Weights of a small mixture-of-experts language model, trained from scratch on English Wikipedia: width 192, 5552 steps.
Below are experts of layer 9 (counted from 0) of a mixture-of-experts language model. Rows are named router (the router's row for the expert), up (a neuron's input weights, with its number) and show model dimensions 0-191. Each number is 500 + 40 x the weight over its row's rms, rounded and kept within 0 to 999. Numbers have three digits each.
After each expert's rows: "gets" lists some tokens that make up at least twice as much of what it gets as of all text. This comes from a sample of Wikipedia text that the model never trained on. Tokens count by the router's weight.

# expert 9
router:500537538496467531473518462478496534563481521524527461487518538429482505503453524499549482429518459444458486530511533502543430524551499427433454454509539502485521449466541505461528454410533498525549569521488471516555498532456451507490491494528487539525413536485508523527526511397495532524537517545540497527483576436487473509493472471543480479426470525543491562497518443438476527478504477507459528422525527564434454454447464570519462519461443462436534536511408493507446525568450494446467546482475438511565549546452493536523497452481442566457562511498435586497537584554501498498
up0:471464485527495510520442612486441425472403494409498484447458500480490449509522530528427508594521574511506437487575495509488518539545509477551459490469476562556480464460542486520492486515464514525514393530545546495462546501515468499533464508503481475484447538527472498510425505537521488554497518512520494541520472549454537525469511513429504512454535458416506403529490516539529597421494583456506492500478501489489547484535538407560530531477491533515526548489531489449543486494541459481536556482565504483570487468459478545512527428495450514468459541510538429456543476505452505573
up1:513535469414487441481483439520517534482497482517478482574455473472596533403450495449457440522503533494495451502459558488476566564454473579495520525470534525524468521479448449548475481517525403434534526458479460501473514418521460472474444480481540507487485500467515505501508448540475504537495532449559521546464491456544569486500507574468546492454607533459503481555474469453558525525520463522468527527494588516510485490512535483459519538434471551524461481468590581627493493548493505488472469483549475497551464426531524508458451514425476477467509450518477520544446512482542507486
up2:542490501491497534482473482511430511530562479470522524448541465492560464574491377471513575477520524505506507533528550534541498517482502511450498513405533476479476496477491536568480524517447532512537544483528541578562494511439558509525484513439517485525469507534507586524494506431519520531505465589514557467529450433509472523512434524520551428427460433494544571459476550513527505526480458521452539507525478497468558498446497464499518517450423536454419455598533503564544463482485474480460412499507477494510463445486462528551558460475606478574478500526510468500510430530518538475
gets: ".", "\n", " re", " Mar", " |\n", " Al"

# expert 12
router:469540488447518571524490484472516515453455483526537433483520539462441562437518506435502500484495536488515524454487417525547543460529559446461550505575537522520505423512486515461457515467482450504477545489425503509525453520480442529501509486492512474448522406452505485518406484552541506546532515525469533463537497540536484573494471524517612467512454444550543496498527417493468452488478540537419480505472563470560514489459440550474491570560469476490489465433485457576554551445470470441527524556457454502465440531522519483448484482428466486527549534456565437574499531515475478502
up0:495515544464518499561472572495523450437461536499480510557510504464538500446470466446479491440468491483511480562499540526461528491500528530439422484475425473576515543461548485567455450493531578403519517468473478532475578511448455519526443456525410495557482562560506486470582492556487488537465537515495491439454520446537478466555565553507520477446477464486538530473509494507568483505475489538520455565469509524516465530486479504506477469482535491482483570491486442499537586487434552528508478496529577522494461518510522478541510477533419595521460503456506480517436509478369437451
up1:479482517462469498507457435555500485495473505539458484549476442555532566524560474492386513524554465510538453557553464491536468494479498473404506428482531564454467519475532466533563498466552494475489489511473509437439483419456468460500521549463442438508472498530485504471556581449512448507435546507549463525493476518534449485535490461534514524570488528467548387508438480514444530469490484536560485426587547547461486499504574599494468544520511538487510529514480560519529500586497485554525551482492488520513467498541495520449596462453504549430494485448521499507514490556526480516
up2:541522555564439432549554486429483509531451484491498550461518486535476476446470510461454482602519555453563460504564513491460568495535416502508442501482478530562475552457425518441469540520541482467450505522559538469566568508474562547505491498504525444491500499520522491532544498557489477474528472516503495585476561493495503511522481464452434493463541442432523477549493542511549544481451550456473574505422438439542538472543513521461515537498577500471507481447522562548441505546503474501385442475516461529465551500565500548532485446516515518474456483448554487433524501489510498527
gets: " (", "ut", " one", " two", " up", " more"

# expert 20
router:463435524547498385584518507502496492434495567459488568555524510555421496560484477531456550534508540474458474441497541449506468484510577518463479596534552473457438566576439466560584484417421508482476486525484531442544502405478483554475509416516448515532498500532471510533502446520505507501483511505504511490476438463521544553492498534452512477554526461573474481475527471566474510547433527537512459527468454569504480521526488422449493552456465512501447542482500553496520481503487551525491493495503513427497486488548524493500428485427501495507572548433522539491504494472524459495
up0:528541532502438493549413452444501495504490509450505501422461426527461474467428495545481479630448482521532541491595500493476461573495511466496477521533425503533528536514506482467488467537513576502446464429522532554479538550530494561523492479466536571506477505489474501472512548481456472489461507527470398534531480552458443519501530489513492479512508436507532473536528505400542505445496540486491563487441550465581561531527521563521552511478523473446544512466518590505540460526528490489518541425465513457622585533498475508498532509480497483435482469555446469485487498537491538487
up1:485500482459492469546571499486422480427446525461535486584491555475562559463489553522445482487467525589500462547524497551505537484517563485490415452475509572503484444432460470535521512428472532428583466499520431472504481507446513511474556469493568538474485604443526515537499480503448463531499511571490479489493498523540506487487503467509483479542449454509485507468475478512439521455547372503529496484499514544446525444521493512473532471534475489525519518556523523528574446531466533582500560529526426546580520449515491501480554480434495494492526465564497454500429540417497453486
up2:483447439407466432438444492505498515430484501485539461501482492404496456580481520472541459527497578509444464507524521483538490541521502552490556421471444568506498511500541492466494476514500534476502513546468527472466485549468420501536499453490492541433522507493512593533444507543498523467484447587441507461582525572485510474479432449585535553572551515505556486512539563502530476575475539512523503483521431547455519497509569513480492509546501505519492542599464489488535478522566462461545473502526438463549460445490503459445514440442489440519477568496503534492566514515495471549
gets: "s", "es", "os", "ing", "as", "is"

# expert 28
router:579491540571508495500486557442399529506523443438499468497453524533542454447452503496532440515454512483470545520553572492497477468529520507486461498480511446540451507528509507458526470414404564565468539503488597534564487480542486584457497511504452556520516459512562490480600549514472396467499525520430507513442559525435521525529543516503464431548470461527496493546516549555499567481523449503433478528495480548514498505503537470551557459523521467436519487485500530487474523522489543555486486515438472474500465570536428556539543464523524558509528469547466500419486492476465455503
up0:603543482465509478417440401460458476452530530523469540533540537433459484584487455494484490534523492477499465470564477509477390457478534565473464524474601450471478536502463485467507500496539515494411453510521561485545484542376501519521492483497442487457480496497517485489437448529499557498499446597557527468511519467505447504541450551491504462523477477514502558475449485520494478428480428464457515515483526484531501488585521444557495451525537489479514536557593530510519550539513550521485461503536556518547507501522507571458493544496555461494489473549556510454555496477475499556
up1:548440538522485484511446484568447505527495533501502471492481500490478455528552494451497520514480514513529499554494490559465517524470560476467459543516560531456546472444423549460505485541499463423497566471447518535506528517515497496497447495468459477541499488569505505522476417580453544503565489502542437551548540502418487503516470508410505482568481458444486501547520497415417483500439511537476448575598480529539452423468479565473504502460426470534545512458499530558505564569482483463580479480520553514434531536542538480413530546536474557494566548455463498501500431487508508514
up2:561461540483563517527506480546478555539465480489439472510471485475490482479432480518523434501469527459573480489522452452508500554543459482541516550513454428501465448454529497510553519550433551555507470560414531489487496424472563510561543529507444507508528434417495534509464468507517475484535534435447495455486501506548536506542476542467452508444593498472542490483539420417565510527491487517483507552518483515479429500457551497416550526477438612494513534521582542580471517533519483493554460468494473451474517502496492452532506492465495439524467518597542470454497478514497585534
gets: "\n", ";", " dis", " ·", "|", "/"

# expert 15
router:471466551525476484506484468536521496568558472472503441500525527480497420512474546494454460484504562509490517507541502589553476541435498465521528488476465548476455558411502531443469465484525556502497405448469470423496564515442537547441480473503560488498491555553534538509404477602482494563510513557517440560492532432545403497510495480490521460473459504480474535495478541572506559540483520513484537455543464599517520553430563531514557462536511529504509520497512516457455537509480493537534426459524570440552486506499547602470540527485480522492523448473538479492489516467487442469
up0:491508533433606497531509557445544468524467547512517514559493479522545460569418513441558485528571455519523502550573476553474533546500469471506485491541488541537482571531518411463454466480597529525509494471487501462449510477435465483481573563456496491514471519515503458525549496490519438489546509479566524514485465611476503572499477548437467459552497446481529517490535411444504470469526447496503454486514544473483546501509507458465506522513428460587508522523539515572517513518479507529394487509421446471503511506537451512535494493454458518424482454547482435558503551487454524517
up1:498501474473579485549410458443476527502474582515508536525543501467513487485499520516468561547531492538541478488530505477461473497479522523496555489533504575465557580446574542450494468484469469495558524518487506504500556521491480477464497464425519532466525520535483542580492518412609422423475475488556490436483445551565539524568470504486473548461531523485469553507481610516549512477488516557426459449498512497492443487520487476493390507500453522497517460497407539505478479514476551549551463465457555538434502526508497404488529480485523474472476448579517494451467527479543500552
up2:529440480484573512532550483467383539508488498505458472488532501469503447504510466507516443468487522462543511525507471497442477542594488454479549502402481526556472444504530470499470537503480429535505585466490490535568429556552392536511485485525462462566524446519486549492526576469560474459446510520552586499493530521513507506535516526546539488500449542459443444501505464524544505503545486500509492535527534437501450491566521482580539559478453485481487531534503603528506508436605553514483455449493522468538568456519459550548422497495507508500547476465458477487466440468513490463
gets: "-", " f", " /", " v", ".S", " s"

# expert 26
router:571561597460559491523501476499464576501474565509482442519516430449470525519486516518506541497547493494501498490485464409459532449486471575466518480454528479481516473448541478459507470516537527527466440448480482553410427477600516548504494542500544549460496471485530492559474565493493517514524472427541469475506446544553488525453505494517507514500521536443535520449486498463559481459526493486524548502519583480441504520536472497492522481469601537539520484521564546548493486412489538473531529425445477434527522497465501437554492505431508464430475528493415513572563454453442560453
up0:524485514449593515450513465496447509454461434445479533500444477487446450548518521502460556537386507484525504500454501504414485490527534514508483507426518541546622384483513503551477501531516510541543457483450512464529590517524492481476473524548478433477433567462504544546481525515493512555432416552550491560536513479515505484508437509511465427506526529511551540492475541547552434473500482460488536469526536475530521441506540550531526458519534478449550530540434527477488520494407494507427524456555519469551474495505478535554476545481499437536507512591465496497482507553546494517
up1:494528479447549452540558467536536485506504573485422555599572511442485523530511504497474489469469519442527452550540555541382462559466567520440428538528509496448501526534455446517503499490465597490524552515460499463586574391461545429462442521446527538496433519491454528525487458485441530503481526558522479550524486506498498499520525464465467479481498549480462486454541508482485520536526475522546430506510501516556496529549587502483470464460552465453480494526469494482524513518517560565496497480486478496488473505572474511548492446506481486473458478554455551486574482595475461551
up2:566527504498415450589437509549449547522517489557452573454452497502523488502440553477511525515571551536506421466508549463439509551514452490475526509417475492576523533492451554577510429462561427508468514502564543489461487538524496490563464427474513517536512456459513513463537531506493457531527497546528486533519539494484474481479499525448455485462497501448483553449465518485506503493517505494519519517441535500493530400436585546452498490450508526463474460514475468389509477492520547552542412484491464465558521530474475464496521436547446539422515514562439475542526501553474558522
gets: " of", " in", " that", " at", "en", "in"

# expert 23
router:470509435505483477537518510506497527555507477532501497520546477550538564565556514496524493522552500589470493517456528536549411511429552501479444482485532480462514530521451475539555532522530595561437473428447476503456595493478545548522477527517484504467472503442526504462531453537463557512487505574518431468533502500471456470520530540554453564443481549433435541516552463454518505502453478558483516460523495534540507529419519490525465482511500446460559575502529531479472401498480504451512485528491457557493508449569478428551470523451528538431541598501457454491574506515535456525
up0:452522524473505460428515466520503420481528478580426544550535457453483508527499356468544437443468508509544471516494542501547502518510428499515566453545548453494507433493510522467469534546585372503495524542535456447470510480450491451469500463507512483448567521504456563472536480448445513521492480486491552505455402503536485512519483488444473537477481473573474486473459535515529532509494515497443433549478552514487457524522529493537476564538480547468502479541569448531503517626506541530496478576553465534521500464487530525472514493506566492528471446569504471549550498508491464497
up1:505481468523524551541520526465470482504460487542476555540481510533525482525453485434452489506515568502512457386516539478461522540456487507530518500450422508519517460494493514488488528607550484545497466522430491444525534559549499484561559574524532509572588550487354480458549464500517443518497485459439446517501481443561490552502492622527486493517540436473551536463514477496475470421377494496510560468469475532502433477484554552466478531567544490477477476555501517542554524514488546467457480511498457507486475496520464466463466480484523533543492448487531452512552482503464543529
up2:514533508471469464489398510586521437534492562481479457441442502520427534541499464506484441443468522444510536490480555462471524519496466474541520487530480544534527552539451479539496493531540464489559516475481568618467539452465504514507546480456472461488510479452481468486481450565492447519538536477564544478464443547482485487545460531496567430522532488494553459413511519615496511538528514505485506423507496487451478546479472476497552491497510485486563518480535573546508537490552506550556433537455534533546548438540467522485543484502517488510477534647483493518443450442500475564
gets: " a", ":", " the", " an", "\n\n", " |\n"

# expert 29
router:454585461490519524546472483540549420537459540536497560497466485567497495536457548509526531498503539565510510556510513552558544555469527505531539453542419520435575508497448521482434494512521542500473447423527526470434472465534484507472482522510515507538517522472481459450522477533477474516497553539462520483563459539481527509467500481528412578501524457474427462436462474461580483447501585559510485515510471474453523464492518503554450497524483455554507471568555419483503475438485484446452388518532490518450443500472537566493506546467504446563441526472506530509503539484586455567
up0:518474518459445562464501550558501525529442506515502506450520528502468505523443493439578491474501494476501463538453503531487501551469482515487498568438590530474467572532529521527523497420551502557520563493483445519558512604470424481406529528478447532455560584480413480500543432550406490520469434439515471521539533570485479520429507522487522432513442513499501496549491509519462505502459508534500512536483428547515477498509464498507566479518462480503495543509522522420460424536429484457525492457480478542504531519552488485472608479491471496458552481517545531513548485553578541546
up1:430538494490529464521479599545439502474506485552501547438499467484494566432416509438491505482486649483505495495534534480445521439487520559497467532491467505467548480481469492579530499503489508493478536473455456520504554530478493539475523507437540434498480466527561512452429469555495430514461550588497506514488506581496444532547411519505482515495492475504554459483527470480542491560479488442432520488478523529474485418526465558488489463489520493488509469551532491525475561564565503486520397527492619506458509528554556496519450524512449425462437536537539506515480486547496519496
up2:491530414491473513435496464395491524463561466550520514532478508508482506483487481514488515575509503556524517523538461603499427466509488442476491582501460556591421500487486465515494554527578524480515538454472506489527522520509443551493506516501517478467494468503500550500433413512480478505458529584530471463528506473527420453542508513500489476556472529557522423472503469547480466458413530551486477509472520513556483532499382513502459504421491515416489518454368509527549461518520470534466513508454465469566457446515536514487463511536499517529491599468425521481486510513492494546
gets: " is", " was", ",", " are", " (", " were"

# expert 21
router:542502517546498544511566549447577534538522551496508468518533514478460505576501428488547516563468454612455482465510462491577562516502453446485471465490464536556511455543478541519465431559483437449441462464494482554498449537477476512471544444552423503518541591477497512474528523514466456450532517462521447440489569516452562466462493535579488520478569511441479526556483463488506429501413473535508488539561477496534479549501515472517506576508465524524476474506460516540477490485522447510450525548568475471485550541527479500467492503509543553504459455503536448533590451475463459582
up0:507493508489534475503491384522502504510458550487430510526544471517538498535521529468504521539519551487503509546500497463522452562450468548531498622520506503550502487525488449512480484525512508504497538608416536494548469513529408515432521578506490571521584482492494510533463470539568566498488386510434472529547538410472516490490541533503560519525473477456442495577519560551523502441478498487549448544487475507533535490544589451440453556470572533490540474442590483463498472500496437471501471475509481447513539484474458524548518453537448465525522503522525474449471496510517454449
up1:479514471483504553441475506557503505478495512539425563487506499500441517490538502494504492457543574506492469462481486419463521388504507487541453570500573543531511547489485461565543517448558379479496522545430465425549482471481516533418546469502581506478511493471547537493495476488558474525466490493464490516497518479520495507547493467480500503509480482562490517558512508585407514488505503438534489484548449511515501520453563440533536467496529529445450551484529496465516526464532540506521411435493523583556479545524489576520504497457442428499518430498587543424470513431546492560
up2:442492427544509514504513464545493492428451555455448471548550462461498485499487530462503506447537486440543473543537511457382472528537504533512475539430474577485555470550478440558465491539446476551438524505499499494544539590468440556557551475491506495497474541537531543469473472599568487471483513549477494467559481504434401498512530502495498475486486514607495533521529521475491498482501539519517448482471487568545545495517467513436387464536462550503446562521515529455509504495453491384481533501520511510582521539494499431505485482494509490486526479555518447509497513402495527497
gets: " by", " of", " that", "%", " from", " with"

# expert 14
router:514449472533518469487465548520465463516484510426483443500473500539456524421499472572512521497512478565533543560494473493516494541486495493541418508540529499527504500553517511478403502453447471413526501451500505437559424472585503495476494498483517472505480568500527453448567556585504458471530503483460526530521495499545536493472520536535450562475510529465508418478536444504590491414428432480499516479447462475527554495533553460531439532538404552558455507535429426513514519453500562464517470523468549469493474470456508456498504537562461527498470482443528514438497523419522567547
up0:471552484549483475541414519535506539520490539494522477499548423470524520532511527467509476559538494584426455464536493537427513467539522496420468542503489486482507540495457501535460506536490507503503487436461511515488473387474551523573529571494422522514485513431465506466495467571529448506492513530533535442530505494440449543553445544573445492503540512464489438568483488414555476452448495557502532491511561520543490522388510523533526499480516524459531530522534472463520458518407527512495428474511432501528540501528462586439531524484496504429468503441424446523436481535454476527
up1:515455553498473507503427485510495543449525516538424536550544501441533480539503521410507529530373523518430533556585491522527477535479519468539486559516492464456411534464531487486489500513476468415498518481455550468531530523481458477467561482488523459485480538468522536535541448521442554512478533584564442485494508517501497500602473552439593455530581520467531433539528521570495450518438495555502507468530529548553487476518490548541458585494494565467500562479455496512541461545538536484574459483466462433527460478512530505510508510480406512471522496478471477459500504524494514437
up2:550517564530468514496428546537467537522517408479503514502554487529486524491495555495467499472531522488456461440511481525410493555478505540543422552517453476479568453534512469588474545526526515511475594464469507542486490409463453509524471492445461415501521598458476536548528476533470433502520549560454549490556533489473490524477491574506510481516462535451551556521421543423450550536520434479549479487476525563475499472511461517512552486512489431522449547512518488499477452504512468428471438520557462522505452573545514528542493469434479446558476520440489486527546465508437555509
gets: " ", "\\", "|", " \\", "(", "^"

# expert 8
router:444511468503508501482539541439512459520521541519453582499535438499508429549466464501528592508505493458547567533405430524444490505504476516413518487464464494457491496538436561452452525581566493578486467455509491531539457510506487471504459530503525525534462460489498456494549518462399485450437528581451488482494499503476484473455558512457509490514446482392574520480508492535482534476514531533544515513546459441527477536522485552452461487532529502566501445494485469504479539504467491528398503509515523548540528504534577504553466560493448500436466406461479510578530561476551526474
up0:495608501515483490527508438557494525483446492520478484459529463580489475496492493483534453487515486526547468521528568501486428471498393470488526516459498488451510494495492591539533484554608575520458531463482523509507520532469493497487465452563446445455511493511490460530561480486488512566500497628500519439456472491443454516494486567525485494507472515533434497494510497507432529528444489565460521412525570544482492487447493533565445442488497493492587496492478645422441524518536479530516508470525511484496479498566463498453556531443429507468513498497522491488491460546427452508
up1:528568584490476517520496522487481526428513490611448488476529441507517530510534536460535451543523480519498493463532577469516574419468559473508536577492529488567488496419605505525466481480468455463507465527517502469561499507542561472551540491485480551468479535504630475558443518522488484547520440502468486452431511542455437534500478463518478466518487536534456497540490534511433436492476514537491414439529526520514435496489534486491494544539523489478567541517575486504450488493464461583528494523558492533440501463483500500550493481439460462407466534549481511480540574526476553512
up2:539503512446501509461508491539584606507569562581469476483510412400496468513451441463541458532502523525571469518489469490471512511498489487474497508457443485502461538505456455495534501458513463502477440586439492480460478544507530452480515476551451462532485513505552555510452488498484476511404523589506504494487469500449410480546465474529500456550493441464551568501596529486502440528540511509401464498541519534525493481510489430433595524481568502535495473486449487522460525619451511545510496474533536466480509483489493510533501462485541495479541482510514445484529502516491615516
gets: " as", " and", " |", "'s", " he", " his"

# expert 10
router:424553456535522468468483515453513515454496496539529489442528453553509469473493601476564545469565576474564437493519494497444454490505552438482486453454459450531540453486488494533520458594519566495531429525483461433540533511461540480493467490554492494451479547472500465489517512500501468571514514536471487518474484452485405498521472528476530543481502562523451496555408552561520480536501483496513459418584499523557476438504474543506506482612537537489585444472451504526555569524462473491442525510485529567429490510482455511503498508491487531554455459557466548556510473571489495478
up0:552600514488552434574505525536452541570451497451505466427464522444522526478451515476475495524488531502508544527460568556558433507484494581568499506472418499467537468534503482488460460519455523477429487497444492521421542503484482542494483442431525491425526509435522483561532515538469497515470505497537529503548537500567528508516481536449504552510482511550487518516577483520487532502536566533490517491529521550515576512528516502580468476472532499484588558446524469481494438477510516506576456570405429526382545538497477485537524539470439496467557536462515431484449508482484497496
up1:500488534547542482530467499453491539467573471462519488488553515482533414442530448456470484476481516443486498481503567470468486544588537472455511475427591526513447482498474514488506504525445503520499519524470495546544473486488471500561482507424510485498541569526480530424537486431442481527478454448539487598493473593530537531442444509473458490511478504475530546544521529534482480520457498514513453534445542534439553506551405533500463536420467479432465513428519450496552449578599490464474515474520558506511522532529436578525567466529504537463468545553552470540537515480464565486
up2:513524527410526432480545497591486470496500557573512559578450508534536573538590516492461512534455513553534489487507466508518445517455506534543513501560525511460477589534499568576449559436539415417499463515496467493468533439530514499500439504525534545472509510490520526469456464516580425504469486421512420524479461450466506500440439466494491561517561457431484434502515455431500514471534478483456469453517527515494443507488499512455515470542501518535526522518486514547458507494529512528512461498537438542515456492523435529526485507402492498447509507500563459457458500515476570589
gets: "19", " ", "20", "18", "–", "17"

# expert 24
router:466532455524444507488505532483500556488547485494538451478502538461484504444483564438452497493519567524477528487473569510533539461547466530512450479451507542533493493480441433445489507513518503577499450431510554508463503510545493444456467474473543472543451606503517541500491569523441508517508448511475542490463512542505551482446534460454505398519539505491455529511468602516509567489449449536519519471514495529525536468496566541521522445422536454452470517443448534458519538602481484558534486422439551539529476427487543532478551535507451555417536546611504532467516504486492466497
up0:605476512504455490501446536579449526558497498482526452511560343468531460466465498534491478453522475482527512528514647490537501503523496498539556465452500478459588577535497577434484477541489499527504539499531547466447551448502508543446454496507533460482460493438454504561537525497459438476469528463495476489490491453500475493507421539526452497515522485559523520506535575524499530474499489477540526446478515595443491477412494509443488524558529519501464559430464496545524456542538553511467482519447478519563507466533420483571484482505443506493480528519495519570510481530486508514
up1:442471543553485529494504484501484440481510506474464496560535524491514523449463547509461544545453518530494542545513488473402529464478493535497528535457521552485551544429449520425468561501537525441503596553504516485522467493436469493512467521458433567548446478514514480530547494442439487566496496568485476523496516492431503517527510476489544442561478429448522485541517507540466453503518477484539569537541490557469550499408526482498492557421485514463527543480448500485502481455548479431524470435451495526491493603499539515545481406532466569569503458431529466478495548533469576584
up2:478504517443496497557453535576475405506485518459530530509538457461531487472483543562527438505513470540465538597467553504534487497448485469469383523577511438483521525550475471468454490496534468467454505537520498449455464472492452516456570494520479481481428484545491488451576435463491489530522530467494477476571451512494460508525550522511485491537485518526511534494428581505472514543508480553519560542529467585530445423481553508442485495474473511536512552463466465575439460502462479553507522457521522427535537450486514490503536495468410532489383443489500440489483438462561541459
gets: "-", " |", " (", "0", "2", "1"

# expert 3
router:447567477474550478548510488458501482475498518569583593569476432529460507535512516578519598476575418532611506489408485484513481499530481523452531454515465491577505518463505498490528526537511474554444524504541545440491530501507483538554493516488512479493572543548510567516462543493519499442467481510578521493548496491554549528464528532541502549487551505503556520447502456476545527457513528537476549510457569447435479546505455487485450481510452516542512456549482499559531481417490502466449463545579464543447486446442536520501463513447487487553468510469471432475474537440547494546
up0:508539532475495515526448446552487456533442460531454495457530507493517496571477506507449548522497506573467520516489533454427509541486525559566491509476460433559445487376546541512517597544515477529590458467590519523453515506503500486483532574581532476538537504463448451537522413565463502517434505494468542504412483520512425499487471514492444537544464520520560505502485556461514485492518527503489521510520580469510468449454549481483449509520488562481532488569536504493503432467434505501498495433530538512578517472530489552444514424478542488459531487515503536513451457605464498534
up1:443556501490502469528443484506469443486455525518464487509502513456563530429511478519479429527539511540497533495524547477466459487496552560540495518480471532494540473438534473497498438521552537438557472521540513538583532429475579478505531537487451471535463470512466550514536479489561523508529447516504556472512487444454452580456549470483471483507505435488438544558538496492501497541494500440453505472483478568497532499518523520516544455521529616462481553412544452541502420522513501599528469542491574453507502490478498531566450521439455525494471610479481546521496413401441509521
up2:536509499496538524477484539507484538481502531509466553507539500467499486568470538483484529517537458445534476525578501480563471571514470499467470515487489456550499427518534524478472454532462444504446484508440580548486458508433550482512481492461489498617522466449521536483486424409415498532483494568490533446541550421519517501554473580530553449564501556494495506456487531549427494501482457495501561546529524518508447484471492535510439523509442533481557537443553516523464469511530620494506508541581558515487478574520532423441537508454473377480440500495488480519493496531461480493
gets: ",", " and", ":", ";", "),", " &"

# expert 2
router:496579544493472538493543487536526457473504491523416500519542479471478510457567494566463516478542544408502512499606494470529465468548495557580543570486496478585463459463467525458554520468505471521494555510485523541417548495421494495429554485517502466495512503439547533467431455451541544529521494522495499543450499435508489493486468518518586465490501474497501438502483512488432430481537533548446530463586531502474427516542450460527479447493555554520437527540559465493451497469574521461524446541490495456468444548506447509453507522469527459510595570470460500471450495493486547454
up0:498490506511509445561484486478530473489507524551495532448474513525462464508537443485414521486526476510521451538600521436483485526467492494488508434495461506427456515444541544536467535524491424484477570430430480454531533548537474461590534540496456466453559509504608509550454428537535435581497466472496415525506528531525522522533484503508516566537566421518485532482491493449524494480552542528442462492495538507517399493545515531553513513558489511484507506503498506486555416508499471445516428512558470476533469522468425468543492515545452515557511491585548475529560435536431504532
up1:494572497493521438459465451526499510552485458518468461458539459470567490470496543475517501613506490558541511540440510529422492580496508498524469530476520462427507508543458471593518592553505471516475537462513513483596505518492579511561594466515503489512579474513483471556492520441496442440428438501502466485525472479472540492520444520522534490512548471435540543491526530510536464540465518467508539534531527489605527416518483479453503496462573481521486461530471502565528509489463559461463540514451537512463519525515425518553454521434534455536405446542499484501525464543496497558
up2:535529500483482457553464538528544477458547495517419485520515510498455501474475496455472506487480472461557441458555485500491521473499441507515508499557432503455501553504487493532539536460488444358538481451482491436452541560424463515556508514499517414437513483564512412458492526508561497476460455510566507461564552490484424444472489555438467496546533479553477450560478542484462543520532513506485420557625410540551553465484516522514438520483444506492457518491458568488554453508535464531511459554487518514525530486461505507460492530518476491449520513564467523539479471462556550545
gets: "h", "a", "ch", "le", "ie", "y"

# expert 19
router:481518476463506509574492495476500535492504518472440496528505549555494497562486464505482455575443539534528508540464438502424507508438499457477473449507455466561498566442530542478491502602569562517455442465463466571477476504550458494536464472539520497565583478512470500529527521495437536445520507520529516476533471535523535526463498518521532559532506476421535466429468446451533564446419521476560581485439514407570470541469465579489481556446529514518501470513509553498493466471464458460504554472492496512576553437569482464527515544582538458499521515535440481474554542527525480528
up0:507554490473544458554486486418555441517468532476442543507569503470451518507532440439426493533449506602475481532483543523577514545506562486525478560464555535502424510475499499500497511478563511512487518496507527462436513450471463569503481524422455534525506468533494553449487485487504507477512541471543500461597569491442542469535473599490542488474483463588485489462566539503544532523457486498473479539506489522567501490525462418569468554459482569547543499537427512455517428488453529437541529497543441500470501461513493476442514518510522503526494635515463541501480482497465506555
up1:544433543537508414508482506519432550468479474516436475555504508449510497510466478497414485543475592493459596559460543478491482512577521509517473493484527518566423487546544528560486478515509551521501452504477576524586506512554528498431480500456501451463566474514493524512475469489477505502499546383499513464520546530426505488487478543512540423556508481429509444532510528448477594517484473469485534473484517504504511481496512493497471523465400511475505610500601523410537440506501491547515530499533512528513501520502441522529498522485505421442498492616505473543462486506453506509
up2:489476558477490391449429527427525511489548516563466499554475448452482519552425471528425525555482535532596531480463597521558479486558471522538525475483505463518460560521529543477534478500497453493526509532552496466502449408536443566512477567441507465472495482484453472482606537442596516491530463468466522490449448507496530521528458534453493531508532497542471517526479542516467544423512466464476512519482493471522435461549510490523530540510508479479420478475489557513492530535503507559466520543596494508532482536539427522600537521474556474513418497501495581518495508516490510474
gets: " in", ":", " on", " |", " at", " for"

# expert 31
router:494473484524480498546573502429555508541470589469526466452553497532453448437516495507452490480505429535486507549479431539549444518481487431471561473556490413497470515501494517440500551521453558503507490540547450539494437502434498573526462584486469448488472499534537503500464525465467500518527497554493487510511560524551483473485484487548566536451566428478493438459569485501589519433475484444512538488458530478510474542539425487521480560464550531505457443551461587539522508427494562436484563512459545499483523424506521496427502482525456459575524484513492524573449527469533504489
up0:477515502468487457514425503548489480463506460480495513512528472452436481475451548438493451473505534485499493521473510474525440578568526580535436512502416541509511583566521505502472503448504470436483475506475573441479570478468503537521524522444431528462464495515535473489496533517496543561453531512401451478461456529523468532572550539515457492462528563573541429466523481509521470592535567450464440510486535540464441468496523450604457486490585513515480470519459541532547487459516481497534467480538462510464449474525506488486604477537484579541536552469463508517529463538444452516
up1:506550459523515460546530426501523555531518427487449496510469523463506514454443501431444481522526504466485528484530491473466534556537497521597496518492493468485512445538471569538501468600488510500467501479486500519554523541475518545528470509415506489481462529473451534595448474523486454548474521505472480458553443517432497527533459537469545431557564502496509483537564518521506491494427497453554508521502545532486482501531411567546409492432481439410479603478528547517509509520530510490561435495553424410471531476516472518550479514510502508488553559609450440494507475492465507489
up2:458525492449478474488512485550492547505551501469530467485546503497491480526482568459442527516527505475536426505497525493526493550514502553628501451474443556437538510467523509492402458528537485482526481517406481523530460546523548538435636510485483508498417543494489456508454484461456398546504446496510478564478531508448516521566516512480565467416522438470499563500450510474511445466455534472449542582511491559545474471485501523502538537546509501550455489489534520444545493510497478473508518573506468502537484576460458522505485413450489543490395528536493471495548489499543511556
gets: " to", " for", " of", " ", "-", " with"